{"n_experts": 32, "experts_per_token": 3, "d_shared_expert": 0, "moe_layers": [0, 1, 2, 3, 4, 5, 6, 7, 8, 9, 10, 11, 12], "routed_scale": 1.5, "balance_bias": false, "init_std_router": 0.0108, "vocab_size": 16384, "max_grad_norm": 1.0, "batch_tokens": 32768, "max_seq_len": 512, "train_tokens": 294700000}
Below are experts of layer 9 (counted from 0) of a mixture-of-experts language model. Rows are named router (the router's row for the expert), gate (a neuron's input weights, with its number), up (a neuron's input weights, with its number) and show model dimensions 0-191. Each number is 500 + 50 x the weight over its row's rms, rounded and kept within 0 to 999. Numbers have three digits each.
After each expert's rows: a language model's description of what the expert responds to. This comes from a sample of Wikipedia text that the model never trained on.

# expert 18
router:522490469545538514432420612452506424519455518470493414465543559441539470509510521509535473493446470565465540528488447486506520430522551447608481510500490564562454570447442494592503545538559426522428542491539453500549495422528557511560485518381497596534500596556484500503531537437497473549534518456509475510509481507459510454616481493547478503475543523471542472468526466489515440512522526412587562447410508387456435440478430444483520431505442484451422407479427489505530542530575490514497363553575575462537551569466452471535547526419585544593572446457586462424470514519383440489
gate1:570560545552443555533496447441520604495499474540543461462513496531487483499571409459406489404490537528557437473498467598423485515512514486490499521503502520578540515514503490549496524536539500386490529463541575446496512511470537529479487517485609547531406518595505523581524528567541521616553430545482646483477474505526534490482445539568502466508441554501596468454480495535474515526417407512483457573548659425493566482558434491537436462494533507432626373522506509401436487561515445502464486438513525547487489454457520463424442612454461533577483483511549489485443441441469507465
up1:465505500437526505497533368492461483462493545492470534448495520521506477521498518462530457532535435544492529525442567542592595511482483550563412537473473448383459344444475561427476482507525440559518466470544413567466496482499512441552514451554327500485543405496467469484446454398528542475510532540497445576481476440534470562574568447412517491468529483440428456531427523452550501506500530447545483445450438530501441437460581489498519509538432541483405566457503469578481515467446497488533527496458488567628499481508441533570532456545558520321512510496447523531593489517533474554
gate2:493438500513533440522471583607488528420527393470496466549497394559440590519513534475436554516502525542515443478504465531544538584499519524509551441462420526565423543461454469462500515575495556547410496487427522512529478458450503554570518521540541463588565574566499567343523577406400531599489496484445463472468540473478435502489477514515416403466487528525523419474509465466437377564505568467403488537565581504428515568552512493496555575466447461501620553464517563472475411452529554509487509541526463440462514472580555506449492499446500448546532491434471548469446526490544524459
up2:430540526492424472537479448442526416450455502533532472522500519567480431599561478447457488419479524590543497547550526514513585610515545511472430498596442538439624397417573476569555518465586427547434453456459406437465484504544499427510506498442538492448513436581545505531503453489497592487479417528495419551506535591462558472495500473445479542448478444448435466549535527471633511496528561404544446413489494532415489542568572458521506434476474516514497619470511417553453525547502466475407487529549522503615475449489481544513446487448508500474522463468521552558541544569497497510
gate3:473446504553530534485538496557541431491550509456537526558581509524512539515558516593509444433510577615586525456418517483556448459571445509486437467499547478469519552499580505482451415496429532493467536583465504495518492452526500541538583480513476520466429480506475506551525445421469450429457465580432516536537525512505531455478457501485470467577491512427537522497535618522556501542557480469525511511531484534578505487501465465514473443555484496429534445424514494467525462425547452418453413473626523614390489532535427423451514465526267473577475464478509424477564539557415442554
up3:530525417457483428534529478452484601565472509561521482460474526447552524484482540411483518490481415485548524423634563577389578507474495484516594506471488467518423470491506446423585523530518497439480459501523540457490448568493471486451463533446474484511508511417500553463470568499479578590531486446456435444467485481485487445523546566553557547469544511522436524407425406405372543437485537439513534465504561486505435522557487551465509536481542456579550501495493597498483477606432570494555497469369519458557578441477524492550514546504641505493512501470530566407522487450525619493
gate4:476482433396498442431458633492540512611491582404450512504442519489494460603514456445505500534475431501561421563526595515558398526496538462441467404502515532487553522464512492569529489510492422535567467572479510448388581457472490553498535556470563483547542409499469534597494484437510536525503544559553439544459473565531475492446458426500530513520482533545535508477513480453522518435503435472576483458502540433392455511537404397411577514412490509460471522482561459465487565499554364416441452523551539422571566499462571504519501540483554408519540496494491552487493521479561469470
up4:436490443634535566567574457456441402458533468497512493539521493515516576541479440505465471417589564440435534522429443496410498541453432574479509476478395454449472477475514485465472520498495505487400434502469552610608425481536463498414460470576472548507532575483487450501498477578500498467506478561530561442567507367433596474473532483516460528473576487477518516481488611507469473635553537478455482521545498544515534553467642467548480458431506423465618449441452484542524496485461528565565529515396469615471473441530472451505522449511469543554475498506491530515514451468481487506
What it handles: Mid-word letter pieces. Middle pieces of long words, often scientific, medical or foreign terms, such as t in apoptosis, ort in neocortex, ct in sanctuary.

# expert 20
router:357577517560523443486482482470514472475543648443523498459473497546519466508443496498493571408412470506469544529567457408457524520513473483474497379466498528555482541467571461570439461599461541498512513437533461517526452533631461502515500431493481550464444458436472540497463507547468554600493472438402563506533482441545532422613531435449537468513525576446507453518497462408437424525522609487543563443444525470419537506545476520470483448473515428507442520433541465452469418467563431469617535492545485475464610519529479447429439524536550509593488426513484510494534552533544487553
gate0:412528539540612443564494522457445513490579552556438462500574635500493497473564533465429657484545546467498523525571530495558477547465474586528569468511470637547498528478605515524461509499469488502471503414473566384381504414437544538512478389522438542439458468498455496456497563456480513568481496588397550408533479519542496550504458484459491442557450453509492568469546490491425446567518546500447551453491504470571501524507551424582466503470434493499393453460528467439538374482542510531506507450522503482472463505517487509507520523497490416561543527544475493575574540578485520460
up0:528511411407486464491545486509591544509462476465456465473359366458464455438456487584572392514427477475481421481488483560499501466542567387516444509510499418503525420500434447440452472519539519527551489635474418565531500553632454503478452603517508463488543486543571485537489418577455505491469505447621487545478529449461516462453535480482472552449553461453529388463501509555542566455499476549504464608544474523510446468486454548378532498565492480566565559580440483511450562562520504473462460562422515451513509548442497516522463505501535532525470474460459515429453441462485505444
gate1:456556550525484481474507514520551530443394469524457530541502499493422541484529428543597463525455442450415503399461496472540482496429522548493486586528528530506397411428524492574503525501507487467491447473550546465503563468562585574521506488549484540466574514495503521471405566562443535519495556461531499532476452533484527541515448446390515465524505485522561486501490582509514495531528570445600526466584511467497433449593503643468523405617534478409526580558455471462468404397475456444455504456527494538438447559494509478521440534495584522404426405478405458497542577530417421527
up1:454465425506418553507514476458516598523473553414484511544527387497448576577502482486499550439445519564519376436503466457563512475421396448460522562502492450510529533476504465568431493470419508540521487464483543518472522426517442614518487538495548497403507526466427524360478487426477416538464587519520490472474478513472545470552473626479505494424448454513557543478521465559610402628537536546531542453532395463604519554468539482574577458570562483530508462513521586453532477476484468567443489551510483496485518497518512463447598473563532490501483436497405504448540457504480427523
gate2:445470551488441511467522510526493483454462524466424473569517504488485576568544520434425399497443548449426453495534462471594480528396536508538482468412505500573459544452372556583444468593492506392540587514450513541529479572591409627589533569461479521432467465510421556524442475496504520557561490470477553497498506469526510409553550450463506520620487461440458568526407528444447514527483524482533569475452483423520422563485552438509349509486533561485558501439543456556489462579517572471516480500488513511499492594566499524443529516423521523456582515457478453502464559511487540545
up2:558506491476466512611538500431466478535412443479473486449462515492413525483495483481545498490486566482642486479615508456415507554517518501419423583508539481569494494563572524404519553459471528536513513598442468475577498503526585515534459372558473510517555527479431563476557536535489498511455542591444471609457543479454497530494429513536555459398482570592475553399539525538507459543523444535480464506475474500401490431531474462528542428493488529497486542444476490570508490399496430559462500511486571511458396527447546558563510401607535521478458427577543509499529559448552587565
gate3:493511493466550446529479529465501493473484482584464459396495574525439424421520539482529447474453427497476443514601591488512575500509551417426451448491524513562549439497483443516515530485453585452460482502441550540576592488488605438637513546446516485515574493412549405576547551555546500565432360484530406495407519478538446399510487496547548477454477571521531504504502459516505484523531468553504572524472614465404390575533470455479475428491445464452436435419541484513537507493478603444570458519483533523462525493547463555457531499456418458475470476467504594525529510561506472510
up3:528494573623422575503523465565511482554489570496493528433456533495500542444482548528522420484542480484513616523542435522582489467432453554521462524485432525448526472460524497417441414493532465560480452508515525506591497478565433499499493490514539429542507521474474515471456501475576514585467491509511487496501628460508528526494477610555535562628529457532559578487446494529457609345517578456407481497450515504521553390453574517538493531567533554454540439507425494502603543489596563475523472520515544509410580514470616446468541481415535480554499549464501544480450565543505464589
What it handles: Table header words. Capitalized words in table headers and result tables, especially sports and media, such as Team, Film, Athletes, Rank, Score, Shot put.

# expert 13
router:478453472569561517553480526511540409470533469558547504467476515547460516436445500645400475554452572531611464537455503456449543438423555432546604525438476474500504510552399535511473447497513469491446612469516456522588595538453484494542514460473538488541471483546548416442555456506568571512477559574524526520405475542605594473521394411561486477476551562464407512493523487519444460577523522510479521427510439537521583450512500618571505534571519598505487540449504522483444429480495491521563548507521530575439571446484479447504546540525524572556480435503475542434486503426508440544
gate1:610545451503556424477448471450441538453500520491485528471485411517369543635510576560460452508483490572512500559490452369498476508486573469555463440549410449553548586473582533566487559505493556421528516570456446477516439546389456516500551471503509476513496481550611436464533538543497511397477447495380577505454524573440540452494497420532545467535579514506518475492579499497504467487525510494438478464438508468527567534532516397536453527556602539469470457494463565494498480489544530524470493492564593534484470460515538439511542553552470477463494570496528487557631438546575502387
up1:491492499487433543472401523568454486559535499512414530492497595515589547511478463488518478530553479408572528509598459431499459434532460555440536513499472464395443574508407594458544476399559487535448460434504494514552458512514572425382533530509574566467441517525505534492468421523546429630547530587609551468577500481409481456464551531487572526442499506524442546539571481483485511500560421527456629515560500560453532474490531514464433437557480432577483475536487476527421574437463468515510490497465473488448568576551457572397503508462437541539532504520467438548494519561472545549
gate2:474571442486476548530459587511478592422521513425460488591533514524459477544585494542480430510473409545610486456481527488513544457464479501519554524497599496410516462460537539447467490526489457515478420529577498590543535517586503562488424441451493491494527476540508496549514518625601521603358515558502503534602441495584538579455399587555509518453470452436509565509548485574552496531506566499500543470518503501454477501469563517552519458484558482490469524478588482550454580416512503536480445527583526493549515508570514510484609470461480558562489514497554472525519420386452445639
up2:486577569493548511510542507467533464573452492600498457457456491510572486544499494513548543485449574511397483529528468546492417555529483583502486444408412498597527541533529499524493528450536520462519499484504441497506525554517609500510613535536523538480544503471490461493465425424420502402608427441511522442461539535515545444510505484439510399498538577594479385501537481385396469487522467498459461592504562495553503529534523533402444554523451454506547463435416441483576489507418489451539580495447582477406491449434448419464519504468538528523451406467403523449448495597487478439
gate3:427459495505429461412523507508387533452540581505525544545465472487520522536512502506433521562562516492518463518434443487507487517483403517565513519568482470603522536435460479493568563516482436383467479441527485504503588545403484512439496535521456538576469571502565436459359463567459532491577521494472420492402582512442476463501502455418552484487563522369481544486463497549588467496572459479488605502540600537464508544548511569546521446474445518606406574512544494474385391424462549496582463535542505530441513504459476538473514541507393443519501522537566452478526543473524535520
up3:516548446478516558548486521488485493524529590528496506542515478580488451520450373464440468534474532448513496516435471612456537541431381489495502538527560411541456509482578566476461557488448444430456503462538579516519515514459461571565491538471497513560489482549611471494558624512513524425608452471477453598390458546493479384455539528493467578448473476528444529539386487527619506508522510460516423440527569526488427514494501504477430457576477514453501406507544442443502426457478534474514556544526443473481547457561508497563609538569513537484504408555446458549615538503528503576
gate4:536499491461506583573496564511411441477475456546490530579470497457406540489530489392449519467471381561504524414584438537464501463555557451466483554493581468470507593479470488553552452399566475465487556543532525550446557545437483428525508421400492541555472545471454546508456456487571467500460558542443531478397530543530395523535562467460521504497490464481507515473515542589414502553524470485473475481555596594490453431507394574625541505509509601552498512523572427480451506415538464540431519501482536492532488477512491552534392527592551493343496465514504534470543505477450473517
up4:500503465503479438411465479405462437450444471543424491543458508508453464635532486516482499490512507518554441448535485465449479424563528489445520523498472546488518545541429488497503466446598545499566593546466574493447420620443543483555571477441577618441489512493472572451481546548511529481508578515552526471544442484497512499447502493490479550566517494511481501598499559368451441522522609567472545588446490477470515543415519466593534508534466550523493562554561439458480580563493548538518609558578497424526535476464536530483495504544580527578507512488472587561355555483603514473
What it handles: Foreign name syllables. Syllable pieces starting or continuing non-English personal and place names, mostly South Asian, Arabic, Turkish or African, such as Kar, Ram, Ind, Gö.

# expert 17
router:584426517516554571510535461529544431507505435488497492478497587414521485532518571494527494447565508500568494561477493613438517378472491378541481546478516600496473537505512589426479482473520531528492566577524496423511537595555505473515484485440487540474467449528476532518530433583525489465428527518471535568412544563581498540521601417552473582467551545532484516497540448514655554528560498591516491484533401558528569507506484457576518458543472460599604610472440521534473442524446489454519402439532484550459511517471418495525483451468522561413550552511459510511571533528590459510
gate0:466463539497492553566550496408458520468447606582459446458532560483472547590453475495553361482559449513483529537512507483507534586533503432498511499484471560422519568549534566543522541522520471432532520397496514367442482531486531385518482453520458549470501482427472519550492555484532586549537435609540505509394426488498539510455571419563427534577544549504502490508561539514524492448531431472556479591511510478424453476492518458540493557468510409450426486424459537545447509490435528502490508473537479572448418422584458594560590485539384528454433454559491551513527510446421534523
up0:501586425493494468396491500534499468550487528474432489500437568544571538427428538500547462503471553543523501540435494477513434542501462506496502516487496428501474471442489466529477486490550520427445463401430648553425471496447548526571523441525400549517487421531548514479538463430545502457517514492520594458504438449534612500411475480481480517602531492490451460497519477558548505436457498468416564651470545513551512493499523554485452535529564569678579513467484482467542472513569466472383514483484506485582446474443427582424552582542508437500510524500476547566515426604501543560
gate1:469492486539545593527440557613496501568521413455444507576456533467499475450595528479504479588476453438483503503491478597467623532539551442623531545463456525445385491492528523482464555476449592477503596576555500489506494424516495591517499530487376487479441500445454634528469480481531443507493537556480554548399495569467425614433567506547518493421471466518469501434558485507444406524526466477578491564546501473591467530498553476514465424641481565477522532510528496512459496441514531475504431591447505516482473486534510569512490616476450473502493537449480503568465429473489533492
up1:532452574458487449458550478437432475513538618495522451542475402547500460526437485451472538404461583562530411490537551468473423439459443561451430450525543489619650517560476519485556483437492476537594361422494510551518438558531555443479577530497513507555515446531586377457533461514437596463525427477522477445492535462551550487600443520495498507490473441503464506617519543499518525512448515483440578396514480513415511594447471504420493514416519470456497479583455505481550502505504497546440527479535536459460489464507515487512510444450530549441438459545481504406511495534416484456
gate2:556593453529430442440605469502501611564535504437441501426519517451457467570521513509533585590529481514452533525539497455415479574475502439441452434440528524430511538461435469509469477573457522548612481574530513473525480507457513522585565511490579507405495522539516534441468532437502514454463343472437486474425455579594507521467563443477565532394508482491473447508532540553536578473634544445491445489500424445509544562543483535487496507442432577562524525519517556508520540563510558493547508478530469482554586568593483526451532559447571602520489569528461471586520534501556466502
up2:482430603490459470488512481486495531493563518442561525485467608485546566579606476480501600575473485497488513478558515455468507472505522476413450510507552495606539467439522394469507519568457480562672582497475465515490595544502468558446466516565479612467485529483442536490486402469470485485561499431470422505585449479616458518487537516466519500485588521494478507495506524577486553457434523492416579506449456471509450528458499534564495474515446422461483514532475461453406482354415478496396401487457537473484450481593549496504475507498460511539525499427602498494524593474588449512
gate3:485464513506518495519480559597494510502521589565611574480534567423404447517529561536449541471524562458481466525542458550481580465534506489555521493469489578465488520474402540516531494465451441437510454488518475468516491550594502511407506518487487435411450517413566544470536514466463441506491354483513467514544448578540530520485560489530504585481462621566529544432573381545491487521524560408504464426521566601532408433440503458460532499462417588486421469411497541541519523510521527583520516508637505640476500429451467430490443570517498485520558461530472532518455498463475538522
up3:542417506543557533598489602483530488491543506577544549450497535480501480553503578550518476480526481520546480600520479607586489610531535519479419522508435516512557551479452576486526461573558464489569471435464491509415509511503559433518433475568481547455544483370580459460476497471451446586564445603481409520602537450473450536499627529481591586483543534544533506413607463579479442507524620407521542530499538490507486416429566519480475452536393560470493494469537546492497529526539490579522545459528471523532433492513524494521416469503476505518545469573449453483461484459588504485
What it handles: Personal names. Given names and surname pieces of people in lists, rosters and tables, such as David, Robert, Thomas, berg, Pav-el, Pat-rik.

# expert 3
router:461469498472460485476559419542449544573466566560481447573460543469488435526516438428562559530540435431418408531500487511455529461567609489456575542516411470482470495496416593491510526538492507569591467598477535436560502427579484487482503433529492577541549477452474505424507472553424395399478494552517610472583502435446489505558472445495458502622472477516579565496477391563525555477502499557519442567438503466568530606532519598470556569448480477464548488477489482436524420457485601429460563473459476545452519436494528594543551534506486463486521470497510452491517502493554560514
gate5:481518455502507522509531426453465476477535491507481455439471433525521459605557482477517411505543470542512458566436449433563496454447510485519514528554503498625607487485500526513511649552452489446437587502555502585486438454572437463465482483601529495485559433505523535556424525528560461570456497588463454554557463552481586531450516467416447462443508575489588552497480433580562429471447513628484448431490458530504514511521541545517400523564511515456446509549440481482489568466482505469482462588534489400451455589619418540504516533447462533488518590515561528426570553483454488562
up5:450448613499571520401448538592562499516460453459439551430538428480491455470452451510544579481483574517531525498567600558496476515529521524503472493523489500437332513517515473405571414448558517565484459481476510415466508556453553557551469553419461542512537544482476470420555509438452567390512528497518567403434511578554450501513443482612517468601467457485467489472496489497504510550509423414541563537568500524510501443463394463459566447460517440554548481467515480453535461500491499499455568424482585579528545494446556490532519442565510470522507403452433497609484449549489545476
gate6:532472512507455528493539461549474575539566464492466410492538401530479453426521498497514527486430505548433491527467503443517526475544530476474449453559522531569536472414559514481439496465473456457473452398515537620563546608482541524453527467483467495461523588625502449518403554433535433559382518535451526548572563468476533530483524475553460503457463481519525389487522669589499520581468414445461525425548491458530458370409540462420481517497512531557507546460504461462561519472514464480455526502565337468509510498475502535476505523500526478457384545498526476377451515491487527513
up6:510497458498621565468396510650457463398518549548483438440449597589537546502457596543553509432501460498538476555520428505466463472543525530447476512516438484532542488560538503511518497471584427499481474537586512561499521540508524552487601531538502583467607509444529578464499508518562419457507477510461543456559398575525552423523496524424453427575525470513485520592525541508553569555428488576517528373557541404510562493591529479449567559549541513526464532451521490485557519418502539443491483434492439455513534552442509503533541458463500625496518542443445534439512534448463519537
gate7:440462464538505493465568553425502460454541512552567551476472400482578490520508451501495447529583504525507495505456513447538525474411493465453503556449527577610454509513555633533413474669519495513555473586449462462628471486500576470436443606429518510466471486475519540490442465575463631485575460457479463445484531519537529457391546479514421491504514487484481493495529501502486514501435529567585462489489507571537465490513519500532518507487556474424474431446526554547497531476633545407464562443395518453550548454499502519531565442426473558486471521541466430469599468431464579471
up7:433539499518485597386504474536486490524512475507488459476500546471478501526511557523544432486636541496492536503490451489604468514512484450549493521573433477493422426498571610497427452593551594458510413569366549514629512435487444550488582533523511428497622511487535490455561448523417509572548497511470446530468485584480540436448550414489444541466558459580509468506390521519476552589475590478416460482457519540492492390521525481523483460503412524503542454563535570407468616514533468492527475449512527475579500529511531535520549504504442461470567474472450455553529504505504416472
gate8:519538473503481584474532486480489557562426573481549416414532516460388470494458537623562499493518441462489406404501526548503480504518534505543548487492592561488461467434498558502574471483530519497505502553474508509530527470560532476587432527558581555459462439481590505523515452578503454553436511524569628531474467399588546499493504458497463436523561506435516517462433450549458493431441524411469516458499477439410525503442496423466397421502580570481483529467401506427582607467596560460457495473530487451457573476532578542501505547474501442467496439544510622547532496492544499589
up8:439476486544507471553482470491552423424541536492415491596559448593561455548404385416474582513464567491504517609471475426476452491445470475516519505558414468521530490490402506618436505523425554536541498437504466474504563540532415442438535459391481433476455525582510540570474543427483502427495439432477476432567599508462548469490513519484582550450428460504479415579598537488530500581536465505554455566523525513530521516533458539546478483525509548506520527497478549551456462471422552491433563555501480507504491513457488464497539466487482589499489612468437496473499592428403412419
What it handles: Table cell separators. Pipe separators between cells in wiki tables of sports results, elections and filmographies, plus colons and semicolons in infobox lists.

# expert 1
router:460557451509508566580445516472528444452536524471523551447553455477537514506482554491512551450435459427490469461533448501572496447488444464455463477452543448519576549534489436539427539468529470538401484460562496507496457512521500453476562426576431437487488475505527537447380532431474566536607478568411518422529461571626489427445501607435562545472540504583445503532525555429510532562547553474511522424409576564499548537536472416493509547598485549463449499551463433489428558491492506552430475562528452514468507399457494463513511394532530469556414458564463541497494607508421591441
gate0:434528505557554450555452441540463507491530568485626573509538584483499545531460522486481584480544518483519493498483505458434533492444490473489503557449583510551439590532432446519432560525611496514557454427519527448556417540435542504512486497406419449446504434549490498533528561524543445453514424452428639551497538517490483590560450513457482592481465482593433485442524523558553512433492493477555419550533547594535433547473521451475544457547512455561516520439472412439501419444584537519478458511461540589558489455438548473449565553628422481505588448471460513504448509461536560549
up0:446488411584410500516543396470548508481540527421520565471461521497534528470455454479394511501504541564410433539464457505451462456521478487446545508478560525550489590542574533548488473509506487442617511564479589514402458536461498531456485469488516519496547492507545549456517670422518428515389394543480570541494440466614471591512567562481515539603542536534521542497547541556509480453505529513515458448516551503499602428462567435486544484472486504481522540459522508459615469466566528484456354520532480574526509422411539522489515526543540471435505387502501489491454576502531543501
gate1:528553524569415591562496426460416451552489451476417581552501547630495496440460563444437507472575469487498596485477445486479573447498501516489498497469544432487564539526531411569523401402546521434495623416566420442563579487473450485457514446561477567528438514513530503531541513564426484426521522537550490494514505413512483513511452504569473578501480533446474584622451458539556528540508498453473426455471523478477502473465487484568481539498446551543495612501446477479438515475481535494527503449556528493521528464444464563416410529554528462532562499426566546380534507417578555484
up1:536490462536550516512456557574477497393467467471508519451430461471466524492511505550482525560450556511558423560535507517484428585483526485456467527487421541560509511486475523561453501618446587530469464452561499557436441570421551494505477515368535580447526521518468478590390547512473464534416481515469496507526558525492501506500512590455464512515511463528480427444538614531518493466595534557397517549428457528535448449479575506496536502417523591559502433522478455494539502471510434528386527449397453504418486459476506416557573556520559535403402423520474476590509514493594384517
gate2:470549476437498513444569461647440595412487485507577465481620474453487525483426431457474500521512546489555561468475515495494552466487484480546535539480559533476479398501532514433496530605463534514502517556548430459433514420415432479512468533468534480549502451507546481461453638442408495472548420520448527538459471522539440418487525498492420498487502515485431555513482501561484398531471481528485514567452537520532481483496457558528492546581477558515418475601435569511512524366426427518493583510524485497583510454490402482470388509458450521535543513560515381543365480535543481458
up2:438458538539437560494479561460442586420566462530575450503505449549458521482502518480504449438422508530462488538559442468457573423503535459564541466448454466527498499506488512471525499610486567431492484520497511543403609519452486427453468497523423408490534348496614522554508557539457405429569399565533524454536467466486536462522517586493428458409574521517550481486446492431528524634532510571470422534506527524497495483434445440501481426549457521518461561520465575459521493480608453577494527551545574431545536515480453510457428572425512520444476580496481428482559452481487506563
gate3:501512568528504532529429432454489592479518520516551562588484509568507477539452501510480437443483518535525399507598450565506530475502445524507498522531575519501537524544393480468512492367559496555556463533461499564427523607523521516563595382488535498422473471558417535514522490549478545525573422507501620418531517555454533519502412442445525448521414455528477518454502529506426623529468561462467450576515573535487589527506488507539516475548479484528408592481459534493450482493551581519476508442533397492503506550568513421536529557505530570473496460510452535477566489658504548399
up3:594536428597513498512485554473414416504416531504498460563520544462415490526501510488492525577413601433491562479507488439592476508454474586451415494649454424505495492485505554563537537499418438491503497510469490449594561423558525385465544573561502534475506510430483509462493503492484465431515496572467458508486505489595471454614482502530577503520545514425488510504464581470478450463449560454479511506544498645480497496505520564552479492475511560477543567469501464516453502492480402449478388501429541534468463487363619517504466472535474415461406496416493443463478526538485478558
What it handles: Common nouns after determiners. Common nouns following the, a or his, often heading an of-phrase or section title, such as information, area, season, species, overview.

# expert 5
router:420432447511468555442464475518515429479546470509581541589531565482540499606414413575433370513569559499433440498464535466513449534504599512547502546443602488510507512535468541464526488589535507574476446425512511443445482504552532447387536553483503502431488440436514427618562496489572516492432536599485473488421517463539517504468472573502478505441522524494434437539508495499522454458517573482437453510523448500440515447550461465523608462389395506512489485431484546492547521495411486602422498517485544427452535456534525518481561477576468503506559539489413392430525453450485492446
gate0:548524529479393507503471456562484500475499441426501548526524526547543446461463443484598484484402413459512533390425506401566546567561517483493518506509490464547499551503430508513462535498590560472474539602496500499493526508487589433467556545617498498429572472573491446526462510524503565479453479417410444516441568498459432499430474467526521502627502540490541457501459476557479382522445500561470421531451568481439516569499461441512510487459521493496526497546558599488400564439434473403405548381442480436530499435465483525400467600411459503491549525486472520467515477435494511443
up0:489504545442514505486478521460526421438499606428509474482477486506537452473474516511548494545445574547448409586531362502518485462419561533552478464532503534516514464505588490513515463462469541468513471476431521495442557515468475443514522477541400494516492546395448521479539434470546534472549468440484461385482496477453486331622518468459460424424499496513521582443534428451507457439472465374496561454491405515603483417513567472449471482536545453477446411508461487471524453441595477542585394498559502613484539471505537464491459475503447414418539488484524530458495405467490510578
gate1:497443578487533540530439481592590527548462503521524524437516567484439458449476433581537519573484498528500473494453440459478544514512510478540499445479491532481593517445532530439481527606498503452457546456426504450372539443629509551562456526529482524458548442369497470539428536481479502440543417542405484549567469404515453578537557439579533453535489543570476488483560517438460349604537468515488551380486524448536524492471460530512458518560448530503520536444502520505463382489520495536561557501549548512526462509379543529459502526557500515399506510521460531546591520392546532480
up1:436434541574575545566467449519518566566560539560483547567532484528485463431472411538526542556525432563577615468536468459566559494458520535464550451481507475490564576458416554525515593539535522491389507500461522433408461530520494505525543494563532429533553552458504481462453551444502490531360454525467524475456465474568463549526526565501450578484486477468529551473522438505414555464506364457517530482467563468449494454574472501548494462456570532455497582468647530499575425560444561498407472567498536531486459511485440561568526478474472554537473464486510476498551404459525470636
gate2:536529543456588520483492547491577390547495520511560575472480507647402527558506487552502495489584465453532608524512480491451514502429484454562467527425531496558498438476459483559453581465511580473498349495497484473477581473534495445436464493587430552463601504419464506530445470525536527519442594509501550354487580505464428581449458504607504513489517479544499552541439431573546483477453454480446575494549557516475461437428510470506505408481461524469564519630547544559523465571475479561486495478522469470453426512593555475490435472553469536558463478564468421533506519508467475489
up2:435431413454474485515550494508444598475457565512433497458418595529428528418342455563490528510430515605460471503473490541524531451528518527509521481638515546495480460524473466508485334464498471463505481461514545433464475484425465539533454476448555396454497471529440541358548583496514464594553539442573504587571488469480552465506515470489539536521449381495451499472483581462513518461542458553507508502591408495439522509476516465551512540531593567590509415424496518517410535459525485499488499456479533512540552555530474570565556525463573531521438469431489512487473516480507557536
gate3:479540484465498559401463605489498496571508540508458578579535468556431396480483472517482415566424499506376463507486443428490463532530497452539367533589599446527497499505556573516545504496459480495542508466548497513511501447480604512463513524397507479538526465614440504543494594474467528425577543575515496509594516524429563440540475461464512494561584605469532568471497401510518443518518490454496449487603545495433445485547477560551520444492477556460608534509418500488446552495449445511454493561494521455478537408470504401503525450492367495529540529577502480512501451512532507406
up3:432500520397445409573370483462449510496557453494495526470486431504479496525483472544549507538517556428554511533447503499541514397455450580469527537537388423513468470546507446536516524560543458512560483482491498425515537476562474535640372427521491485518477506534479483509479539491415437534563468460481472488510550561389606475475628535521506535427442436431643405607499548523448513490430551557524497491485450458500524511536523544370558519481500533492414432499491544458513442495541424499514448431585524521488478497483428527487538468462538576466531511436461535558436480483582515507
What it handles: Foreign-name word starts. Vowel-initial and short pieces starting non-English words and names in foreign titles and lists, such as o in och, Al, El, Le.

# expert 23
router:462457438531525505455525438622407555564563519514588486543411549571523469518539469421498551516584414446461476452488584501537447498527443529429478472444475478521416497445528554461529505506420569496553431461471524536472553536528478588482460520494458431583584468397544499442550467522529475506510510572511529480477553483473481439588451526569494545546435477449458534544492473515605499420385500541559492602460521492601521528536512588451485508553551552511501549589575472396565493446479553534462533487472493519427516487529496464507535470444554420472548536444488492659500555489489534386
gate5:480575569487522543506451533520517480554518524446632484523439447487430452456529482500544570534462443519525520524527517501536533545597570488624555507608503425501464470490505449536545491425478429497468528426486572374382460547422465511512566533529537521544534554502488470430459495541550441450535594539576481487498379430563445477501521522455499484549485464493431567447520560554506451568571514497495457507457537490442385561341495603491564486593539529596497431590535468602492499529466497541479482391414499499445463484528539452461518512524503492443550521447487510529464487488516485541
up5:453522549428418431417544520303486409514411454439446526516486430504512466502570417451536585509461560515506529473566518533523498575486455491486610497499441529443497508457463472433554532545432504416477522452427442460478526451526548456594529519519405577469506553519442520450407538495453448480505553484493508519509539584409563595565496485509550522453454518548465447488520507547497497561458457499478526564543541399529466454476522532552482482530459493507547548499461432594440499539441538527529533556504582559414505516513510460474518494460520509493511474465511520460516441670437643538
gate6:529472491521453511523531431560604442505438565510458476498509557394495430485517547430423570467554481406410592491487552531545571446466433483481526583470659479420459489562515476488510627532442548498572471555483475564447510562457446534577506499471510478431517514497537531477488477508468517526485495425440545414536573515474585496491525466537510530388538495432553458539575566541405573495484426540467482511553554509504583538422462536496402469524490479544516549457511554485559468485494468571567569566431426459504588448415536508535488506449390522508534531532504461437476511481444425573
up6:572502517514475506462580528591592418458529533475431495447556539478500438420516502442371561500552480399475540453452548494574496495454492519441506605457550446384465370479515563448525599561405522449523492590520448590480430520432483527506598524473498455435485475477534481462480510586486476612496509496492509506517531551379592508487468491539515534402533506445576486494534580516452569498466432519449506507579544459513528508427431495483440463560447497539468549482498490598571588452511529540546508504420392474485503494419547486517458558461455468494527518504447491450434517422467503500
gate7:555455451451482492430435454529504510562492433467546566487464541509473444483503478459524463529529442405567554475576491473544533491509576490596494538486442459529551530579587581526476566575457478481477606497482525490475452510473585467573533496400519491513540478532401619419477511425415541508454467516479530507489584373448498469485412485424478511515517507526545478520525528546475573438465450428504468438446504521514472483514529504476506446459521620598499489464434492484571458405509566517534381609459449526525387596520511481528556409441550513485515532522416448470435497484499616447
up7:558538519579533507480475554496551425533531480618506411573577519584504539533520546500576534533543471544477550488538559385398498487465537561496432511420501503464477515508460395580503504516505526534576395468479496525532557597490529574458457520530463523508489511435485411491488508548491523489557463503495392438440413504488468473472502474380514518499508453555544508477485502507420595512564551570482451489615526469435578416571472475506574467496494501538422496466553432433449505552505434598564487423588500494484531385434520568449528462535470505517399462462500439470483539446505411586
gate8:432567456507548628551610560499475527513492486524586578447610433519465382535464498520470514505465496559510448480405518454500462474523509507488606491548488491454502490535416486537458468532481485560515583497510526516453497567516461505481568466525506509484424454432485523529539490503466540447491364560444450487539576453520584481500504524584452515467442579422493530512473530505449513551459461406542492544513528491468506531559522457397455527524568543485516478476476522504420520513550414419519496508592493513483424469499455622468453481485652544555611528409498493437438479506349546434
up8:511589428431444426430431555506537484483484425528525540466417531501411385541513419444449517445480571538473458473459561452495517587528557574434428541448490597527511409499466567466496460463556474512487524499538436454599522497534575511454490581500481413421502510488506521533457423499539515416538474511570500474562505456483484473517459461509588498569423532426565517471472504558532442434577475494498548465586460540507525429459602432451529440473420514445547571487562475560483484476492510440525549633398512451537671509474571429551469452499526493500503503529478457556482492492538518487
What it handles: Field separators, infobox labels. Table pipes, colons, dashes and infobox or taxobox labels with prepositions, such as |, Born:, Genera:, Preceded by, (born.